Weights of a small mixture-of-experts language model, trained from scratch on English Wikipedia: 96 SwiGLU neurons an expert, a variant of Adam for the experts.
Below are experts of layer 4 (counted from 0) of a mixture-of-experts language model. Rows are named router (the router's row for the expert), gate (a neuron's input weights, with its number), up (a neuron's input weights, with its number), down (a neuron's output weights, with its number) and show model dimensions 96-191. Each number is 128 + 24 x the weight over its row's rms, rounded and kept within 0 to 255. Numbers have three digits each.
Before each expert's rows: a language model's description of what the expert responds to; "comes before" lists some tokens at least twice as common just after its tokens as in all text. This comes from a sample of Wikipedia text that the model never trained on. Tokens count by the router's weight.

# expert 52
What it handles: Number tokens, often zero-padded, in score lines, stat tables and dates, such as 08, 051, 0 between pipes or dashes.
comes before: " | ", "; ", " |", "–", ".", " / ("
router:155126110118092095141158111145132109162102097130149123137126132167136137065110089159117111112102123157130122133112111128126107114100120097119103143109077120168137177135139102143179122095087155130136143163086159161151116152117104126163106155172169108126110162159141128171153115126159114126
gate0:134107158099173118150097131073116133111138093151140135099120145112070125164107126156135140119131158130140113132128107149136126140121121124163143141181127163197149113120165181157126154141140109146132137105141137127087128159122085124140139124112109087087128145192126125149131132130111113088
up0:130121200141158099152166118108101150130148133143138142127116105130143126167127100132140133116098127154154143136136126108121127125130138138111118126112127128171126111138154143154142158126162153125118143106143131120116101155108112147150140115157103138152152143172153121123108108145129109147
down0:134124120127174149149150119166150154110134043100152115098111139139134114143105152093135122155146120126092178136133108130106146187142159134159162132167145091158125157157085127087133157150141156173099139151136159110169120191129138148186119119094126115087114142171117119127139141115130136161
gate1:108132125170108161158113105099108124152147143110146158136145134135101093170116107140127118119114161131110116121111127135115167160094129077141129122181100104151130154109164134111192113103130105160147120164120127123096137166108132106125118144140107088097098143148125101119082087126197136117
up1:136123136122172099099097123137159105094092109127156101094127127147143130122117112109124126124110120081104134103113189149139094148163121167157128119087109107106117087115080098159113139134122073132106149152135135136161092125142102120129136120054125161112165079087131136150149150116113150128
down1:159137117078142149129139078075141119129124112142110118150136144136173097135105124135128159133141088119182073138104114093158071102125115110144148126115131108089109147121123127139137116113137123110168153105159137094141157120112112077138136129174131154173153162084107152128121116121148148127
gate2:144110100102126119135156125119147127100152146149161153113129169164122121105100162130127115155114116121134118088114119142122101072133092129161140120151127132151106139118144123089172149103139144142146119157112117115116087177119138104102118145172098180126134136120108151130113054062126143145
up2:147122110116157134164091114145117111121129140108113111112155132153138155111148147109139109143144099129128131137137156168151063118153106158129125152132088121121123175169144133129174132149139150109141128122092143151135117115196136122134134135131122173131148145095134152074109140105161170062
down2:170089099158097183150148186128127133140127123155106134130144122116124142154123122170148121149125120131114129112125079119143128116107141141136134095161120134115119121133165133134150154118120149080175163127161117128122145161145183131128172160142131099150104141151139168087154172107151173162
gate3:131172148136103118103109099147128142148107114121160136133121129118097136142116137151128152105075112138115121129126108151119154154072090109118149116148126137136154119112113118099175101154126130127122114083139195100132125141177069129143066130153145130116147114172129116101167103119111130126
up3:147127128135145119146117171126135093113163175123155131069183131099152090146130068112105114150152113141146117171145146108141087149138139129130112108100146132124098161122121121096094138111125128183137135164118137108088105163082162153173158141145093158127157100106118130159122153115109097184
down3:126138161141144162098145186117107149130108112155124155119135140125134148126120116164113107100132129137164123142126136132110123140135164114182110181109191123121147103103167135105122084150134111112107126105176111124104111104094154128146100139144101080122116159142105167110134150128119156171
gate4:142117178101153126139138125147128053119114104125147091136179154138121153089113100100129121142146119095133122117096140179116084118152168164152067192115119118155130137126126153148147152116144137107121145114141122143146136128070148083118116097143103132126114120113163114109106076075171128136
up4:130161088124125118097143135095116107160080119103177155155105132133075114115133113149116137062140132125105131114157120146115163136141100100113163093100121140141125145120138112111153136123126112185124132168087154116125134159118107110136162123140093090142112123186108135143142144155106092116
down4:119118093095138110166139135133151136118131106127100138090112154114134110117118119132107184154099121129120091123147120136114093118123123156099135105090136121138077107127101127155139128107102116148097090156098139140095168102135112125137121129129136115119132120119157109090140147131165094114
gate5:175142160135177155121111142163150125120137144118102146147167139131127138154118080132133147092118168131121112110102108138093116124146139171157114096108139136122115070118146118141114112144170142125138120112083112137111148160131137152150140146058131095127157139128138119092081143098110119114
up5:111152098150117107112118108100135109139132148123140127086127140100151148152157130143124100106119141147114108127147099143136094131133115100092122087138116134155070137112154116103138122133113083132127106107120103101119105138149132131112125130081107117097107191115146121158107104119089125111
down5:113127110171092137162119134124138069152150138106122121112200114125148134111107094132105172096134125195160143154138144108151142117136126105138120162113109123094126119125107154173118138149093153144108118120112119126088132063116130151154159119118129155139142157097119146143081153127125098115
gate6:153155147128162132130108066172060140126091136113120156155124137138119144063108130141136147105093125088116113125092119104133145145153083160107091123104118119144129118130124114088120109161103135106076123112164120134159145107094164090139115082095155123125138160099171108140146118160107119087
up6:150158127152136126121153116088102157125105105171089122124115154129102150155132145132121116123129111174132134140151118173153113127119131123159119171108140086127118117111132135134111107143121059200141125106122149130079101088112132104137154147119119162139136160100098141111128147144103098125
down6:156132108112120150140134109145130126127129135132135133121092147119138118175130149124102143140112111133131078100133151106147150090118131132137142099128147139097173117139124178129129119108108136124139142080103162177122158126115090123116167203091199150140134131129107135124130130103164134146
gate7:120108094158167119111129055130120101116135143161130120108148107158108134140098132164119136144153123179144129126169134129107114123162087103133114117154148103149081119086128157154146137128139095137134137140157127103134132110134060137106130101155100164123140157109135121127146122111189151152
up7:107095099140141126123087093116173116125149113110078132130118113146086130082127142139138169111093132167123140115158114103137068102098086122108140103147138119119117109113127158147156126168149113119115145149142166103172154102183099146135149100166145142140095148121136131133187161125149161153
down7:148115135102153136138100145107125173117156174109104112133103137114117101139127136142145109146150083126134099133150136084158111144111132154147147183132138135092133089170140123118148139125111118102152102181121141116122078065168125157145110115077115099147109132131132141117133129114107089103
gate8:151128173114137111125136112121085149116178132152140147138103152108109107175101156158118130125110081154125133149104093173076199149110144129108119096138155135139128101141146134117135095127164180112142117110129119158130122128111089123112142112135135113134100139179112151076109103134128115123
up8:116112172118160061146118124091116136160090131138087133115114100107121115123128117150124112103167148158132124103088118129140114159100189131088138120176156103137142155141102108160117125126115137122114148120086163141102149105146112133139144121153123134117109190154084120100105101158108129153
down8:123096117142131111147117094092132123142138101133131085101139111150130135131102147138122142126164130127136089193119149086132094115122167124125110133101119109122120125137145123137118159125096155124154148119122142156083176152131128110095166180075125154127136148097142133097102105129158130157
gate9:119105171163117139145142079121146098127140126118116139183113101164142154147126130105119140116102093111128128138130126146111162119124097135134159140107155147097144122143142112140142149088112141131096140109122101108120125136109136104128105181166128103135147138124173114161163115096138154114
up9:138167117114139151129075181117119147116143153134152141145163126104135130146123098171133091130117170122146116112149151103126124170142165144130132090115085089150109147116132139109093129144123123140157107173174121123141142113139137136131132133142129127099144125156106131103116125147133082131
down9:080105083151126151107130124102127126123137125110104114132128129094119100171150167136153116119113167104139159088104110119110142135137152106145075083114138112148090130141156110094132142141122130171105095137068096115166156112205103145099173110105143131123136160135148143152120101125129171145
gate10:125114139134170102137123109166113126154128120122116125125139156131154123140130103169159121105150118130136105134090107133181114091106147142160133119146142076130122103135203120117143125179150175169144108112100104162124108144117059073141134148125082149130122129140119129094128117105134109136
up10:162141119142161097135110141171105129081196122125138139135143115105148111105133120118118140137096121140125133124113114099123152107119128142132098115112134118187119127074113107090130105088124192111101122113124164106137101080086138122136120110118134132132177117087160136101146085128111155187
down10:123180150097110147143108132150098099145112058123102141125142155166120151152138126122139086155157128125164140162158133107135134144123140148183125190121111098106144093135153171161137119159124145119147114116150170129134100112089121147127138142068150160127134153145162146122127124093152142141
gate11:157137177105128164161153121166125132142127155140130168089128117134160123091161132138115136080114112130127123113084141116108116087133122108126088124132156154116110094112136138086072114075121163091148115139143153116118143114099135119111126155101137128162151112141140122121145087143089137098
up11:166126138138138099162125113153130172139108177165142169112142152128146120119167099118120144072110107174137117157101094124126137096146116128106080130141146129149108111120130140083106128076119145106156120134161160097085140110129156151127118108117142115123140144120131134113097097144108172080
down11:101092156121124129130161168135066136083092160153154103116139105104152165139095152138143156137166158103153152108111112219148174108145129130133130135150139158131187122135122105130130107153154146108136180181139109159107160155058177143098106147145104117142131136087140129108118123106140162136
gate12:126134133128106159109103104148137139151108164153135091158137133118132133146126122143137141120122136138115128129119125101112133106132129114117117138137108135155111139146148159140106107133130137105148117168111122183126117105130084127109142113125126140145100119139099108171154131156064167137
up12:137125162126118139099113114183147138084134122148116130133141137126142106134108125111118126158150122127116130109101151076109115117146100147117113114142160116165113107075133096157141149141176128084128117113146119093131096099097087146105132126102154163144163068114112123157128153151079128160
down12:058115101094175099127135122122140115093134108099106143090152117138097157104139160148129117160095151122156116148111092144128115157130095159154128155107124096095147116096087137132136120177122144145120161133122136160136112131149154134108150105116177127111097130093171122129098162110123109174
gate13:089111142128167138167087116124136131137090104147144141086112119131112121152160084099103156084145119157137119136085094146136177135080110070147135160123136137149120093168181129141103096140078089147142117102155117168119094150095134110112123130123109111148127129097113133114115118154133133122
up13:122130132134150153114136141101125110146138135124111105135103102114095099151160098140154157125114108114140112117125084142117152105118101120139086126139134116104111076127120103114116125129153097196120132098136191166148069134097114161138120148101161127172122104146122106146105131127096110134
down13:107112127130123180111122138122172160136138115134125170080131128126136147112116110173116125117139119176115147131106117129134138119134124120137146166136121099109142148064071077131138139113146154148121130139139122087130133120158152109152093132164162152137140131165102114145101157136106139156
gate14:127126115131111147144140103120149122163145194129182129151146160145174102155136153125128097138125129141121108140109105092144119100145161125128095123167138158182145148138159198141143143104125120085154108131150084133111093146125157175132112144148119167197133172101178130099082134093180133121
up14:139140154134118087116116154153125117107116071148088130121089110073119111125116115158121119095121121135119116121141109141141116162098144105127073084129092112119153147110104086145107101145150178172127132146126172121163145136143106161131129130123126104106110094186085129123151158115152150156
down14:117118142111129094121131125125131082134130073149123136119092104137133138114127098127097141124155123143101145130138151122127103137080139120114110139149128160132078180160128111159142159128134113151133168120135105107092113108118108125099120126145110140159134113153147125121112149155114113114
gate15:111131130138120126141069143161099146123125085131119124125123110140114137120132125105145111137130136128115121127131119118128105155088193135157179139149107095134116149138141122167100108159123130147115125136130146142142160151110130124111145137105135137122108120101129142063178154116153117144
up15:132110117145130152136131134113097178127121177105112124100143120134117111141125146129133152138108117127161108161122131139101122133142107118117133140127170142113127150128120155106116104107096162149096137121083108119138129089127122098117119129112141072144127154101188138073105121175145130124
down15:106126152127162178129109087140090145124180119078134123160129153108158132149106186114128155197147158108135121091123117123137131099140197133124136155152170126122121119120110130143141149164103143135153118080098103159128117108111101120069152105118102106141150141128148140141094145134114122136
gate16:140160085140168108167084133153108170133128132154109109102123109114132136134127123113132133143170081136117124129106109176075109117100097138124136142127154135178105095109137109161123070126110127131124173092127131129136158126104098112122108152109113107116160140122138152092111114116146125144
up16:126134083123130143140162124090106132109185180123110107119126129144125107149131098089116084192126122103157122103089110121131097121172117144148110125159176137157122118144128129113141161130125112143126122103141110141151123146136132140107115105169159132135159150140147134144122096107127134200
down16:133156132140121088147086094127076132180130121126122102120166137133102123134110157104115118141132156164167149108124140141100124128135153123141120151138148146101127139075114174121127099128173109112114130128089163133160085131116077120111140144101071119140140115135072183103084129126138119127
gate17:137127153119106092138109134113160064122098157136162093101097130098135153151136131096114156133136121092121116122050147146139095147127149135181106114113100143129117174140144103165147137141134164124112144156054123144128160101111097128131151112147133126093110100146100117149088111151093143092
up17:134129165135128107121151126139167062117102181114183139114098131130200127138148125082118184117165109118136128111103139133129100109129107161145083105111128154102104134153175091138170122133127157076117123160067091140130135133117134119140124122145085154161140179088129129140068105111119108096
down17:117114144122134125126121130133085132092122164118116165121104121139119142146134119100136110133139135135082167098137129156159158124158081090111152154195175107134162141148103145133146154133166119067151104107137102146178125122163111150093133100159113116120131124114131114138106105092141139100
gate18:137158071079141144122161150121128102135149144152159167151165134171129160097137116139114099124094145143145119149157124131121118112139125135144086102081117151132103150156174126149138135118124122134154133158139126117141072138150121126125122181159157095091107132103120108117149117115181138125
up18:128082119121107136130128138167084153158125166102095145142141143165127140138131135080134107107127136127114125132154132093132078108129133139095136111138154149140115141149114126125117083164110102127109127080141126172149135134130146133142146116126189128122126146127127118116161112114170082110
down18:130133097156126147124126116099144121109128100089153125156105108136136112108130145103127162125139150134185185165175115127165077129125186153100138086123122159108145149158136108142141142133070134129138099149098178126088126092158122145168135130124150108161104093129103133091133118126119098101
gate19:155156115135162136115141125101130121084182159154188137098117133103114127118098121121119131119125111117134122132133133106116080116125117095156122112110092129171085134126136165121154167110073152099135123136141120071130071127144132118128106128176144116181134124214134146131118095158094087068
up19:136160066179065080122101131124126127123129120134115102110117106101118111121144150133138143125144106145131131100163104144113140140119140101116090106173097137172089178112111129139153149145140162178142137126111129058114107135161088113107109142134127114140128113152145137146133130196097134170
down19:125151138137161096125133108136134141133115153101141101127137119101129119137153126173132148151135142173124133142124114155116141125143135115118114121132140110153110132102129100075146118093101160132117127127168110087148108131112080136130124129130113129113142181108128120152087151173136142133
gate20:159133144130163109127116093139144154077173112117134122141151174131096145141124109173129084122081112128119089125149155151097102106110096097105120104119122103131135131121124126121112091141109116113104099125172115093135140136160131130121143100144172110108098175151140112125150130102113123102
up20:109116099125149144116120109114117149125129170127138091145138136144082093145162116167129128123109046143135114171133111088157110140119100153109130088147148136148148126120188123102132126167158125162125125113133170099142135183118152145149115148165098173114123176132118113124183113136112111137
down20:074135133148153162149078128143113155120116137106110154115119149089074138119171131139158098136137142136151169146141095160151106118120132130163160140156151155165119093112136124115151147136147129126118112119108132109166083091119149132111107148115133146132149142112148142149165088160156101144
gate21:178154140102129130161121120131108126112103134112118153163156141186163120111131145122112118151084085132123102112118121107103139149129099123152116099118110103157139118118143123133137122102133145111143121180149151147137131139093095115149114104137144102110089130108132118077151137174114181074
up21:122135115134096128103142131111193114129130114162129107107113144099107171158137122142147126085124136133143158127186134169131149124125131148096138149094146168114157119147136171138164115147136141110124117089126097142110121101152183141095132124105118145131164106141149147143107126104128073183
down21:098175121137092100140123109120116129099111131094087127111146134106156137155130173101101112150094127115109105134091084161149122110135137141146152137122095116142146126180090171144153135117120130140191142166138138081155141140191140151096096122105110121104152112141140159162169143115155086127